{
  "n_layer": 10,
  "d_model": 320,
  "n_experts": 128,
  "experts_per_token": 8,
  "d_expert": 48,
  "d_shared_expert": 0,
  "activation": "gelu",
  "moe_layers": [0, 1, 2, 3, 4, 5, 6, 7, 8, 9],
  "n_empty_slots": 32,
  "router_score": "softmax",
  "normalize_top_k": true,
  "routed_scale": 1.0,
  "balance_loss": 0.00511,
  "balance_bias": false,
  "router_cosine_scale": 20.0,
  "router_bias": true,
  "init_std_router": 0.0106,
  "lr_router": 0.00057,
  "vocab_size": 16384,
  "norm": "layernorm",
  "norm_eps": 1e-05,
  "tie_embeddings": true,
  "optimizer": "ademamix",
  "lr": 0.000343,
  "beta1": 0.9,
  "batch_tokens": 65536,
  "seq_len": 512,
  "train_tokens": 242800000,
  "steps": 3705,
  "dataset": "wikipedia_en"
}
Below are experts of layer 4 (counted from 0) of a mixture-of-experts language model. Rows are named router (the router's row for the expert), up (a neuron's input weights, with its number) and show model dimensions 0-159. Each number is 200 + 20 x the weight over its row's rms, rounded and kept within 0 to 999.
Before each expert's rows: "comes after" lists some tokens at least twice as common just before its tokens as in all text. This comes from a sample of Wikipedia text that the model never trained on. Tokens count by the router's weight.

# expert 98
comes after: "-", "–", ".", "+", "United ", "inter"
router,196,205,227,160,224,178,232,170,156,205,221,215,228,172,184,241,199,212,187,211,211,199,189,211,211,201,200,216,204,175,198,192,211,204,193,215,197,186,194,172,204,191,194,175,196,189,225,207,213,226,189,190,184,194,180,208,242,247,192,265,189,226,234,210,221,186,180,241,225,188,202,216,209,221,237,211,184,143,185,205,173,168,244,180,185,186,154,211,198,209,201,218,182,191,179,189,186,191,196,205,172,227,221,246,231,197,189,217,185,200,201,178,186,195,199,198,211,208,175,228,216,192,214,211,210,220,231,207,215,209,215,173,209,214,221,212,172,210,222,228,228,205,189,195,174,184,195,203,204,195,183,208,216,210,177,192,193,181,200,193
up0,179,202,181,185,183,182,179,196,226,197,182,188,188,179,227,183,205,188,183,182,207,230,192,179,212,219,202,218,201,211,212,247,177,194,229,214,213,223,203,195,190,165,228,210,220,232,218,181,220,218,178,204,218,202,233,188,190,220,188,201,212,212,200,198,207,190,219,213,198,201,227,198,237,200,184,204,204,216,197,208,167,179,203,214,195,160,188,214,164,234,201,229,169,182,208,221,204,189,219,166,167,215,202,197,263,193,172,210,178,181,215,191,171,219,162,203,157,182,191,197,207,233,169,187,200,204,226,175,236,168,208,167,207,193,153,202,186,201,189,199,216,180,218,181,227,220,197,214,233,202,181,219,203,161,160,205,197,191,181,209
up1,186,196,179,196,184,190,199,192,233,222,195,219,196,225,183,202,191,195,172,187,228,207,193,137,214,192,211,159,230,208,163,204,254,226,201,187,192,197,210,222,211,187,198,214,231,188,213,201,205,185,211,243,159,179,239,193,186,213,159,194,178,185,197,233,182,199,174,193,235,187,215,149,204,180,174,200,237,228,199,182,201,202,192,232,245,177,188,210,228,197,219,239,191,201,209,173,191,206,239,192,202,205,196,208,204,193,199,173,209,183,216,205,163,235,207,227,177,239,199,235,204,189,208,180,191,213,191,198,215,185,224,227,177,207,179,199,183,209,229,227,220,212,202,197,208,180,203,203,200,204,232,226,181,175,202,214,189,230,211,209
up2,210,213,229,180,228,184,187,189,211,181,199,179,225,177,233,192,206,200,231,233,197,248,194,188,205,201,198,188,211,186,179,186,270,222,172,218,216,177,198,180,170,183,185,210,188,199,195,207,163,176,176,204,162,191,181,200,208,227,194,215,208,217,182,213,194,196,215,203,253,198,194,232,198,169,155,179,173,202,212,223,204,232,197,188,219,182,194,214,204,204,165,222,190,190,201,209,182,187,190,213,199,199,173,174,191,227,225,222,215,238,215,213,239,180,193,228,179,195,189,205,201,189,222,208,192,199,191,209,193,220,176,231,213,223,203,201,214,147,235,225,190,193,218,214,201,206,227,208,226,199,204,199,212,209,211,201,196,184,194,197
up3,213,199,205,213,203,200,212,210,228,224,195,208,193,245,226,201,210,200,184,183,212,194,197,203,184,212,240,158,214,208,229,193,244,208,209,193,176,194,188,225,224,220,158,173,216,184,227,222,181,206,227,177,185,189,193,172,220,182,203,158,205,200,195,156,157,171,182,168,185,213,186,200,178,210,209,185,198,206,196,215,177,197,179,213,183,191,182,195,204,183,210,183,221,206,215,193,204,196,206,210,167,145,187,176,185,164,219,169,184,200,179,213,209,230,212,225,209,218,206,204,232,174,186,194,214,163,168,200,235,203,202,218,195,201,240,221,181,172,228,198,172,194,215,233,196,172,205,197,200,189,198,192,190,201,188,176,186,201,173,193

# expert 77
comes after: "–", "201", ".", "200", "-", "202"
router,211,168,195,189,193,187,186,188,155,186,191,206,187,213,192,227,192,216,219,204,196,200,163,253,187,208,238,189,190,188,200,161,184,187,219,215,205,165,201,208,180,261,201,203,201,172,190,232,214,223,186,187,157,211,202,197,196,208,185,229,179,204,216,200,196,193,184,231,211,190,206,185,199,190,183,231,219,208,240,184,177,199,209,184,193,212,208,211,204,202,209,220,204,168,175,164,139,182,210,157,147,214,182,225,226,194,175,237,182,225,213,195,182,222,205,189,187,185,212,211,221,221,208,212,208,196,206,185,200,193,213,221,208,182,161,193,176,216,214,217,208,246,187,202,171,213,185,192,219,189,210,218,225,173,173,162,205,213,225,224
up0,188,193,178,219,224,217,221,193,190,195,229,231,190,205,191,200,222,200,198,159,216,210,192,221,174,223,162,202,195,234,172,205,227,179,199,202,243,193,188,197,195,193,204,211,204,227,191,183,211,198,154,206,212,231,184,175,199,179,181,155,201,193,203,206,189,243,158,205,197,204,178,178,215,217,167,193,215,189,246,178,195,208,191,209,208,186,221,195,215,202,202,183,166,226,186,193,223,208,217,240,223,229,219,195,160,213,220,196,190,259,197,218,223,172,209,222,237,223,220,169,198,217,221,207,199,195,216,196,219,200,228,157,178,195,195,200,191,209,185,210,215,202,186,238,197,200,211,201,197,183,173,213,198,251,236,221,179,202,197,204
up1,208,183,208,229,202,196,200,194,206,215,202,213,208,192,203,217,214,169,190,154,186,191,214,187,178,153,186,194,215,203,172,174,212,198,208,195,170,160,195,222,192,165,190,225,244,200,195,210,178,179,176,191,199,208,196,231,229,167,198,164,211,238,203,192,220,236,214,186,190,236,192,178,207,175,208,174,205,160,160,210,193,207,188,191,213,212,234,173,250,189,223,175,191,208,168,187,195,172,202,206,197,183,218,181,183,213,168,192,197,150,209,183,218,201,229,179,187,224,154,196,183,182,192,222,248,197,192,199,188,149,209,239,240,210,173,197,216,198,222,182,199,214,173,190,196,213,194,236,222,210,155,201,161,199,207,210,217,178,211,202
up2,206,173,218,212,205,169,223,202,198,212,230,188,162,219,225,223,179,230,221,211,199,219,215,221,206,160,225,195,194,226,236,225,187,162,181,233,197,196,201,169,206,198,185,203,174,189,197,223,210,185,195,188,218,195,209,184,234,209,177,209,197,183,179,234,204,185,187,204,204,167,209,183,225,240,188,208,154,213,177,191,189,227,176,215,197,190,235,210,217,175,173,200,188,214,195,160,216,222,216,209,166,247,240,223,216,215,194,217,184,206,185,212,204,210,196,216,206,190,203,203,196,176,217,214,196,218,182,195,163,191,192,225,203,177,196,217,171,211,224,194,185,216,196,265,174,182,219,188,225,174,231,172,216,195,192,228,213,195,202,192
up3,196,224,236,220,198,185,222,234,194,227,212,203,193,234,199,194,195,223,181,169,193,213,201,213,190,210,183,192,201,254,205,191,221,195,192,180,223,225,211,181,196,177,232,204,200,198,184,216,222,178,226,201,191,190,200,188,224,195,171,185,206,199,154,196,181,202,201,221,205,181,268,236,196,222,217,187,195,216,216,162,213,189,190,201,208,191,165,160,213,200,180,203,192,190,200,211,188,200,245,220,213,198,243,218,215,197,218,195,198,186,186,185,195,236,246,250,197,209,219,213,199,196,232,208,212,211,193,240,219,203,165,178,183,195,210,200,208,197,190,168,187,173,219,187,224,168,195,194,223,203,203,193,197,208,184,222,174,192,162,203

# expert 43
comes after: "| ", "== ", "==", "National ", "Football ", "World "
router,189,185,206,210,200,175,190,213,193,221,196,208,174,217,200,221,215,172,208,195,197,222,188,237,195,166,220,200,178,208,220,221,175,159,182,177,227,159,169,184,182,172,231,250,201,203,200,251,187,199,191,172,229,192,179,199,207,210,206,247,179,170,190,167,208,177,183,216,199,215,195,197,251,221,181,220,203,161,241,189,186,212,209,172,206,226,201,205,212,218,201,193,180,188,186,186,189,183,215,189,140,206,249,173,219,219,218,186,176,213,172,199,230,240,217,177,187,196,196,180,225,201,231,218,169,219,203,202,173,227,186,210,223,221,185,223,190,197,218,183,159,176,201,195,232,192,192,166,212,225,202,181,207,185,177,210,188,163,197,181
up0,206,225,195,190,187,220,226,203,185,197,149,193,202,222,212,180,178,190,193,228,196,202,223,190,197,187,214,153,227,237,217,195,230,203,224,171,200,176,208,167,197,200,198,194,214,175,224,186,181,177,223,203,192,187,182,188,136,190,175,232,206,209,188,177,185,206,211,164,205,214,240,210,207,202,255,207,181,224,192,207,193,214,194,199,191,179,169,240,197,207,180,181,152,186,216,219,206,195,199,171,212,210,198,228,195,166,193,219,225,171,163,222,198,196,197,204,182,220,255,212,205,185,201,177,208,198,184,237,197,177,192,196,200,187,214,206,212,208,191,218,188,197,234,204,253,188,234,189,182,197,204,213,200,191,198,237,224,200,207,216
up1,215,195,201,172,192,172,184,210,186,181,215,210,192,177,191,174,191,222,186,231,219,198,194,210,210,171,210,229,216,168,214,175,224,169,155,228,233,186,233,237,223,195,183,204,190,197,248,215,200,208,178,215,191,164,192,196,198,206,223,177,174,212,218,235,229,172,179,180,213,192,203,203,231,194,172,201,174,187,192,221,177,191,203,167,186,202,206,215,244,161,211,177,206,217,184,186,215,231,189,171,192,197,223,217,175,176,209,206,178,206,227,217,202,208,205,200,190,223,182,207,189,195,186,213,230,182,205,214,199,191,243,256,213,190,211,173,209,160,217,205,182,208,176,184,193,203,191,225,203,202,211,164,206,174,178,166,200,205,208,204
up2,164,182,178,184,220,191,202,191,185,237,206,198,153,193,232,212,189,193,218,183,209,212,225,208,199,211,194,175,172,217,200,209,200,176,208,182,246,192,226,226,223,214,168,206,182,215,171,201,187,169,187,202,168,200,209,181,252,190,201,209,209,207,179,218,229,189,197,182,200,229,182,187,234,199,166,235,181,198,235,182,196,250,238,165,225,190,177,216,232,206,195,194,185,192,211,162,221,184,192,221,181,197,223,185,168,203,209,193,200,226,186,210,208,199,190,219,201,190,215,180,195,208,224,194,211,175,197,189,191,217,218,218,207,181,212,179,213,189,196,223,180,234,214,202,206,186,202,193,198,210,204,227,173,210,243,211,223,221,178,179
up3,207,208,208,232,164,201,207,185,198,185,197,224,197,218,185,204,196,204,173,207,206,227,197,159,190,192,179,193,150,213,215,228,200,192,199,206,219,208,198,229,198,196,199,165,204,190,227,176,198,220,204,190,187,189,207,182,162,205,203,217,190,211,229,205,171,215,221,209,231,238,195,216,189,224,242,193,200,198,190,225,201,183,177,243,240,186,204,197,211,209,196,226,176,194,198,246,229,230,206,168,204,173,219,184,181,221,194,210,214,185,179,191,185,188,216,191,177,163,187,220,212,192,165,194,207,240,179,208,220,180,159,188,208,146,239,197,189,210,203,169,222,203,245,184,208,215,204,197,186,178,179,200,219,197,159,179,203,202,196,188

# expert 107
comes after: "a ", "the ", "The ", "American ", "s ", "an "
router,181,196,220,194,208,185,217,165,174,200,235,224,222,198,214,240,219,174,207,171,228,207,207,215,220,198,214,217,201,183,183,210,167,208,189,210,188,163,190,165,187,220,198,231,174,193,188,226,194,201,220,195,201,232,187,194,184,178,222,222,160,170,202,175,183,206,186,213,182,174,214,179,197,184,206,192,214,148,215,216,205,172,182,194,226,178,221,221,222,232,185,178,184,227,197,184,211,218,206,208,184,203,216,185,206,233,182,164,228,226,217,190,207,177,206,181,203,181,212,166,234,210,208,216,170,213,236,180,193,215,207,210,209,208,206,210,210,230,218,206,212,193,191,210,203,197,198,213,230,163,225,180,210,213,224,182,166,230,215,206
up0,207,183,212,198,194,189,216,217,200,198,228,234,186,191,200,205,195,193,197,176,202,189,172,200,219,179,201,208,211,207,220,206,161,183,220,187,223,188,194,155,214,190,198,198,195,238,217,198,210,191,172,183,194,199,191,240,182,162,213,189,185,197,214,202,176,197,191,244,195,219,227,198,201,202,206,231,206,207,169,161,217,189,186,225,203,179,201,215,186,213,192,223,186,186,186,179,199,188,205,227,217,185,190,185,220,196,213,220,185,175,207,149,212,166,215,203,189,167,201,187,211,191,206,196,222,231,208,211,221,223,194,216,241,231,194,191,159,235,232,187,189,230,178,200,186,191,241,176,239,215,170,193,230,192,244,190,168,209,218,217
up1,248,204,191,210,216,216,219,208,176,231,197,212,222,206,212,211,186,214,237,169,217,177,206,218,199,235,192,231,183,215,186,155,197,212,213,212,207,207,195,228,192,200,220,202,217,229,162,158,191,202,197,194,162,211,179,196,216,201,221,208,184,193,178,217,219,212,213,187,182,209,180,191,209,193,230,193,206,211,217,212,171,187,187,208,203,191,194,209,210,211,201,190,191,210,181,225,201,188,232,197,210,169,198,165,180,227,187,179,213,225,213,214,188,177,221,208,231,204,200,186,192,226,187,188,228,165,177,181,223,216,176,184,175,213,159,226,235,226,196,182,205,173,173,228,178,178,241,205,191,152,200,208,212,217,194,167,203,220,188,232
up2,213,148,208,187,196,195,226,206,180,195,206,220,210,206,167,187,176,166,226,195,194,201,233,206,213,206,207,211,205,195,218,197,200,197,193,181,191,178,200,183,187,181,182,229,201,233,233,199,193,190,211,223,223,215,204,182,229,182,207,206,200,205,206,245,169,185,198,212,226,228,187,198,188,220,202,252,192,200,208,162,184,187,201,239,202,210,206,133,208,228,175,201,198,204,191,218,214,208,211,211,202,205,182,193,185,175,204,240,211,200,178,191,193,193,244,197,203,174,210,218,189,201,181,210,218,208,192,211,257,197,188,215,216,145,188,201,226,167,203,180,186,220,191,200,206,208,190,212,210,193,182,223,206,186,163,196,221,209,190,203
up3,197,212,187,177,192,194,184,195,193,183,200,219,189,194,224,196,205,193,172,220,199,178,151,179,204,186,212,159,198,195,171,209,218,195,209,192,179,207,186,183,209,177,203,171,209,197,178,225,205,189,194,204,189,175,244,205,207,223,206,175,214,203,192,172,233,190,174,220,196,188,189,183,197,218,200,198,224,213,205,248,203,194,215,184,207,204,194,241,207,214,224,173,189,184,215,210,203,207,194,196,222,224,183,209,188,228,210,165,205,197,207,238,172,220,198,216,184,239,215,218,222,222,215,172,174,168,207,274,178,230,237,187,206,202,196,182,201,200,185,198,176,179,196,201,201,247,179,173,199,201,190,184,225,196,213,195,173,213,196,221

# expert 4
comes after: "| ", ".", "–", "on ", "(", "On "
router,153,195,223,187,199,197,185,181,212,198,202,203,209,179,228,215,174,216,201,179,187,220,153,210,192,195,212,218,203,213,197,183,206,180,212,234,179,201,183,165,194,212,205,222,188,196,196,207,233,201,190,184,192,194,189,203,216,198,207,171,209,189,197,215,215,194,181,192,185,194,194,187,193,244,172,205,185,158,215,174,200,194,239,162,205,202,211,210,192,163,192,175,202,171,194,162,179,195,250,192,153,188,179,189,191,200,175,231,182,214,175,236,221,229,212,189,193,207,192,169,205,248,176,209,204,190,200,204,223,206,175,189,182,211,185,179,191,226,168,204,153,209,141,202,185,213,173,193,242,206,208,234,204,198,175,205,225,201,204,212
up0,198,210,184,194,177,172,180,209,227,207,205,182,228,179,167,201,169,175,232,210,200,175,213,185,198,239,202,204,195,193,167,199,170,201,189,187,206,227,192,224,207,226,203,201,188,224,209,157,185,178,159,206,217,193,169,217,203,197,185,222,171,160,221,160,197,217,234,199,229,229,190,207,181,181,227,176,225,204,195,208,182,170,188,204,258,156,215,233,189,224,202,244,203,233,220,188,196,206,226,157,203,202,172,208,195,216,215,190,198,150,192,205,213,214,179,173,183,207,206,229,243,213,207,166,202,202,231,192,196,174,183,174,211,192,231,208,205,191,194,202,210,220,213,187,199,198,208,212,155,218,193,219,197,225,216,180,182,177,234,178
up1,197,191,218,183,185,187,186,203,186,202,217,169,170,201,207,244,216,211,199,199,211,207,201,198,196,226,194,176,220,198,208,167,178,177,168,209,189,206,215,201,229,206,237,197,220,208,210,191,187,136,186,192,235,188,194,170,184,193,191,199,162,140,191,187,188,210,229,191,193,257,229,225,219,189,196,215,223,216,194,202,176,211,176,191,190,204,194,205,219,240,218,192,226,196,209,238,212,226,175,205,234,214,221,212,221,188,195,196,177,172,213,228,239,194,193,207,224,204,193,202,201,216,214,199,212,173,195,235,220,225,198,211,184,190,206,203,186,202,213,211,187,218,190,195,190,209,192,185,174,227,158,176,156,187,194,189,190,168,192,205
up2,205,227,202,198,182,202,168,169,219,185,193,182,196,188,220,229,232,196,202,217,200,185,193,153,212,211,197,200,224,174,172,184,251,213,226,199,201,194,221,216,184,206,193,225,202,204,182,202,198,190,167,191,220,178,192,230,220,257,147,216,198,179,207,224,198,198,245,186,237,196,200,163,234,169,197,186,218,198,187,211,183,193,178,228,183,193,242,195,202,191,163,228,176,167,195,200,197,214,224,187,213,211,200,219,192,202,199,195,186,209,221,195,196,205,212,200,162,180,155,215,200,213,200,208,199,238,221,228,193,195,202,205,208,204,257,190,193,188,212,202,205,189,190,203,198,219,182,202,206,155,169,191,208,175,194,201,216,222,226,208
up3,205,208,188,210,174,219,202,188,206,210,210,191,214,197,209,221,220,202,245,174,217,200,187,223,216,184,225,194,184,193,210,241,202,179,199,246,192,196,197,220,221,206,197,221,194,198,233,216,163,212,166,210,194,215,167,194,196,158,214,191,209,152,205,166,205,201,177,193,195,194,173,181,239,202,193,204,209,190,196,206,171,222,213,199,208,199,198,210,228,199,194,190,206,185,191,192,214,193,159,207,182,214,186,197,227,216,170,184,202,176,181,228,209,183,190,187,201,232,178,172,167,204,165,226,199,227,215,186,200,159,183,221,185,210,161,214,190,177,219,186,198,210,193,223,181,214,220,227,194,192,170,199,208,265,221,198,222,145,194,191

# expert 80
comes after: "of ", "the ", ": ", "-", "The ", "in "
router,217,212,227,179,170,176,200,228,176,161,225,228,190,220,218,196,202,176,202,176,201,186,185,189,157,221,194,224,229,184,203,186,181,207,200,208,202,176,206,185,202,228,216,194,232,189,196,218,189,167,167,187,170,198,217,232,203,180,207,200,185,189,227,227,180,186,175,196,218,195,189,182,227,196,219,202,203,196,222,211,174,183,208,219,217,239,162,189,204,185,166,187,193,202,209,215,188,210,202,188,219,199,179,228,215,191,186,187,210,179,213,177,181,188,187,174,192,213,179,205,176,177,176,242,171,213,231,230,161,204,218,233,234,217,188,208,216,186,197,216,220,226,218,164,208,243,221,212,187,215,203,196,188,193,196,187,205,181,190,188
up0,193,207,177,194,261,192,187,214,215,219,185,189,220,230,191,231,217,195,212,139,148,186,204,201,199,173,177,224,217,199,187,184,183,146,196,198,167,201,196,181,234,216,220,210,200,205,140,201,193,169,207,197,183,206,214,196,190,215,190,195,171,197,205,196,218,175,217,174,204,186,199,201,210,222,217,175,209,192,216,237,197,207,195,215,197,177,201,196,200,193,203,187,225,237,203,192,188,203,199,209,174,223,224,195,206,215,182,191,189,232,180,207,228,205,161,218,179,201,171,228,239,214,208,200,220,214,190,223,186,181,204,228,190,200,242,192,213,203,185,192,204,199,187,236,202,160,192,205,261,196,215,203,158,201,186,215,186,175,197,248
up1,229,223,219,231,163,198,192,204,237,211,220,200,178,159,197,173,224,195,207,178,204,236,198,185,203,204,172,200,222,184,177,231,201,181,217,199,207,228,185,216,206,196,205,204,210,216,177,191,216,179,215,244,202,171,177,204,173,224,176,179,221,178,205,206,213,175,213,224,198,198,207,178,181,192,238,216,193,219,214,168,235,218,172,216,224,200,200,204,170,215,222,186,189,210,173,152,229,232,242,171,217,193,205,210,187,197,206,208,187,181,201,182,216,214,157,207,207,176,190,188,205,215,197,210,209,218,177,210,237,200,200,208,183,187,175,194,214,188,181,193,195,207,230,216,190,188,185,204,239,161,177,180,214,160,224,188,201,220,184,225
up2,199,222,181,197,203,163,196,218,204,214,214,217,192,261,179,236,198,205,186,230,191,168,222,210,195,202,213,228,189,224,186,212,245,225,228,212,211,198,207,171,215,164,197,182,196,184,176,201,202,206,203,211,172,165,227,151,212,205,191,207,169,197,145,174,182,185,206,185,189,183,202,216,229,209,176,224,216,191,199,202,211,189,192,182,235,189,252,185,208,221,193,227,206,180,185,234,162,235,219,224,164,187,201,206,201,196,176,225,222,265,221,195,170,205,196,163,223,170,183,211,231,227,183,179,190,235,208,174,187,218,188,214,206,211,220,206,171,182,198,199,190,202,222,172,209,223,214,188,213,195,205,185,204,214,188,209,210,183,199,178
up3,196,219,204,210,147,235,197,188,191,206,190,214,225,157,171,198,176,187,194,192,211,224,210,192,213,221,171,202,203,207,230,197,203,182,186,215,191,216,208,197,200,196,221,196,194,198,201,189,192,203,232,209,196,199,199,175,168,234,227,199,220,195,213,166,158,181,200,181,209,219,182,182,200,182,228,177,180,223,195,205,194,238,179,205,235,221,143,205,198,237,196,221,202,233,183,199,239,188,187,176,226,218,232,216,196,222,187,200,196,169,230,184,208,206,182,200,172,218,218,164,201,221,179,235,169,201,182,201,198,205,209,171,210,232,178,214,196,183,176,185,209,189,194,195,220,165,224,225,179,210,156,198,195,223,233,207,200,178,210,242

# expert 1
comes after: ",", "6", "–", "2", ".", "3"
router,219,186,214,198,171,195,184,243,228,192,218,169,210,201,202,197,205,208,187,188,180,227,181,182,208,203,200,192,240,191,204,194,202,189,192,190,217,166,212,209,192,200,203,177,209,196,222,253,171,195,212,186,169,225,195,214,203,240,179,202,198,228,179,207,175,209,207,210,192,185,188,203,199,174,207,204,207,201,185,215,202,192,231,201,184,235,227,197,177,186,179,208,194,205,167,173,228,213,219,184,194,231,172,216,217,189,211,189,208,182,209,186,204,233,196,195,174,179,193,200,240,183,193,198,183,216,189,205,190,185,187,226,211,207,247,197,187,201,204,182,205,200,218,171,192,178,193,199,210,191,204,173,191,157,194,187,205,200,257,219
up0,234,180,176,168,195,205,185,210,197,209,177,205,165,208,224,196,191,164,235,237,219,183,212,205,205,201,242,189,212,214,220,164,162,178,188,215,200,195,176,195,212,185,190,216,217,176,221,203,229,225,157,201,198,191,181,205,151,192,174,171,232,217,228,225,213,211,166,194,239,215,220,217,187,231,205,171,179,196,206,200,180,157,180,183,212,233,211,198,201,227,195,193,223,206,181,223,180,211,201,170,204,201,215,202,187,162,199,185,233,181,198,216,231,185,195,193,185,179,217,187,215,163,189,198,196,228,189,186,185,215,197,196,162,204,233,237,194,204,160,196,181,176,200,223,222,173,193,200,185,191,211,218,223,195,201,219,186,171,172,176
up1,237,212,200,149,217,208,210,231,190,205,206,218,203,184,203,203,205,184,186,208,196,185,203,183,215,204,182,205,225,195,176,223,227,199,190,189,200,204,174,192,206,171,197,211,177,195,222,218,231,177,218,198,194,198,215,162,178,167,219,204,203,227,216,249,179,197,211,211,171,178,188,224,208,209,186,189,184,226,187,214,178,197,190,186,186,217,219,214,180,174,194,171,205,164,199,208,212,205,229,218,204,203,196,213,217,195,160,186,206,165,238,219,206,177,177,143,176,184,166,223,200,207,247,214,210,164,216,192,177,203,241,200,227,198,189,202,234,171,167,174,211,183,201,179,176,186,201,214,202,207,230,176,201,231,200,216,183,230,193,209
up2,212,178,184,189,201,226,213,187,184,227,206,213,191,193,231,192,203,170,211,193,201,185,162,202,207,222,205,193,183,206,188,166,183,200,206,174,204,193,183,222,192,192,226,202,212,218,205,171,225,216,196,194,224,209,146,187,190,156,198,219,208,238,196,170,207,186,205,192,147,185,179,236,192,234,197,215,210,189,220,185,187,147,194,184,213,197,191,222,185,207,194,216,187,181,182,213,221,215,157,205,179,226,196,180,211,197,208,191,181,171,210,187,231,210,203,196,169,190,248,188,182,225,175,186,189,200,207,200,192,204,211,197,192,199,199,215,229,201,175,211,217,171,165,167,215,205,183,209,212,204,182,219,199,210,153,176,213,216,203,218
up3,201,210,199,219,203,193,185,184,202,202,202,197,205,220,165,183,164,169,194,210,183,189,233,213,237,210,206,193,196,174,201,219,165,189,184,200,223,214,187,209,201,194,171,203,147,208,233,185,213,183,235,196,192,200,244,193,230,209,252,187,219,200,182,215,170,159,201,217,193,183,165,228,200,219,182,200,210,203,203,197,232,240,218,178,195,202,141,215,187,191,177,165,216,217,229,185,215,189,189,198,221,174,172,197,183,231,206,172,234,177,199,194,151,193,186,172,232,218,192,192,212,210,200,200,199,178,215,193,165,191,201,201,209,226,202,229,216,172,192,206,221,165,203,206,195,223,215,219,165,200,209,193,188,193,201,188,177,217,190,191

# expert 58
comes after: ".", ",", "% ", "(", "of ", ": "
router,233,175,219,205,172,188,149,217,181,202,205,185,211,191,224,174,174,218,227,227,177,206,192,200,194,193,174,179,235,211,217,190,213,157,190,205,227,182,193,175,198,158,221,198,195,192,235,214,228,173,182,210,175,213,170,230,189,225,196,202,207,228,189,183,185,188,178,193,168,194,193,207,198,220,181,220,196,201,190,216,195,214,231,198,180,204,208,194,206,216,215,186,172,223,195,202,208,232,143,214,173,166,221,203,193,198,208,213,202,176,171,171,205,201,192,196,225,197,196,199,181,207,191,234,190,203,179,204,194,196,176,171,211,224,232,213,221,201,142,226,202,188,185,214,210,218,220,192,213,223,227,194,208,180,215,206,207,188,215,197
up0,195,220,230,216,191,208,235,205,160,216,232,212,193,200,192,227,242,168,235,192,161,217,203,248,180,169,181,185,184,223,202,195,199,195,193,203,206,200,193,233,256,192,234,199,234,204,200,190,207,218,201,175,218,200,212,188,245,151,214,201,207,176,175,180,222,196,198,211,218,176,163,206,197,193,219,238,206,204,222,183,196,255,228,201,217,202,199,187,232,193,204,203,198,213,182,192,231,176,200,251,223,165,186,179,190,215,161,170,233,216,202,202,215,139,239,221,226,203,198,199,228,177,216,225,217,205,153,201,229,210,206,227,188,178,186,179,206,202,208,219,194,183,198,221,223,177,164,181,228,168,181,189,191,214,219,226,192,209,177,196
up1,214,217,203,210,192,237,210,204,201,206,193,198,215,215,201,206,204,228,184,199,202,215,192,204,211,177,176,194,208,187,200,190,173,175,142,176,213,173,207,180,212,216,221,159,221,191,182,202,191,185,210,229,150,171,224,180,176,224,216,195,203,216,231,203,177,208,227,172,214,212,211,177,196,183,206,178,181,211,201,227,178,208,193,205,183,193,165,177,214,199,169,166,242,217,214,211,218,213,199,204,208,179,186,200,232,228,200,185,236,174,255,231,201,190,188,236,185,198,194,186,189,167,196,208,179,220,181,186,190,241,232,189,173,234,222,206,210,167,169,190,199,195,208,200,239,222,207,195,203,224,199,199,213,211,185,181,198,178,188,186
up2,214,229,199,195,195,195,207,192,202,198,161,226,210,202,207,215,145,243,191,215,203,224,203,201,201,221,210,216,182,163,226,216,206,206,195,197,159,191,191,209,224,214,199,182,243,228,220,215,198,210,222,217,174,189,204,148,191,156,225,190,224,207,206,232,178,164,232,161,232,194,222,205,210,198,214,187,180,214,184,201,177,174,173,279,192,211,209,221,225,159,175,176,188,186,222,193,220,204,207,204,228,140,185,198,226,205,198,206,177,194,222,216,207,183,192,202,202,202,181,204,213,197,176,185,150,197,175,190,161,224,193,209,224,248,180,172,193,194,206,227,203,213,188,175,216,210,243,200,190,191,220,214,196,213,209,209,185,184,212,170
up3,183,195,206,190,222,205,207,187,230,181,170,192,201,179,197,187,203,184,162,230,210,213,194,175,174,180,208,230,192,167,178,224,180,190,224,192,186,230,193,191,208,223,167,226,195,187,191,174,213,178,212,188,210,189,228,191,184,225,194,208,195,206,208,185,188,172,236,184,235,177,201,195,159,187,235,173,184,178,211,215,204,196,199,231,194,194,220,203,198,202,204,229,204,191,210,226,191,205,222,204,239,229,219,224,209,184,218,216,148,209,234,218,194,220,208,189,205,204,177,193,229,206,186,192,163,185,199,198,202,207,203,202,183,198,197,185,187,228,207,202,229,233,243,182,231,211,198,200,211,177,201,225,194,197,220,204,180,223,225,206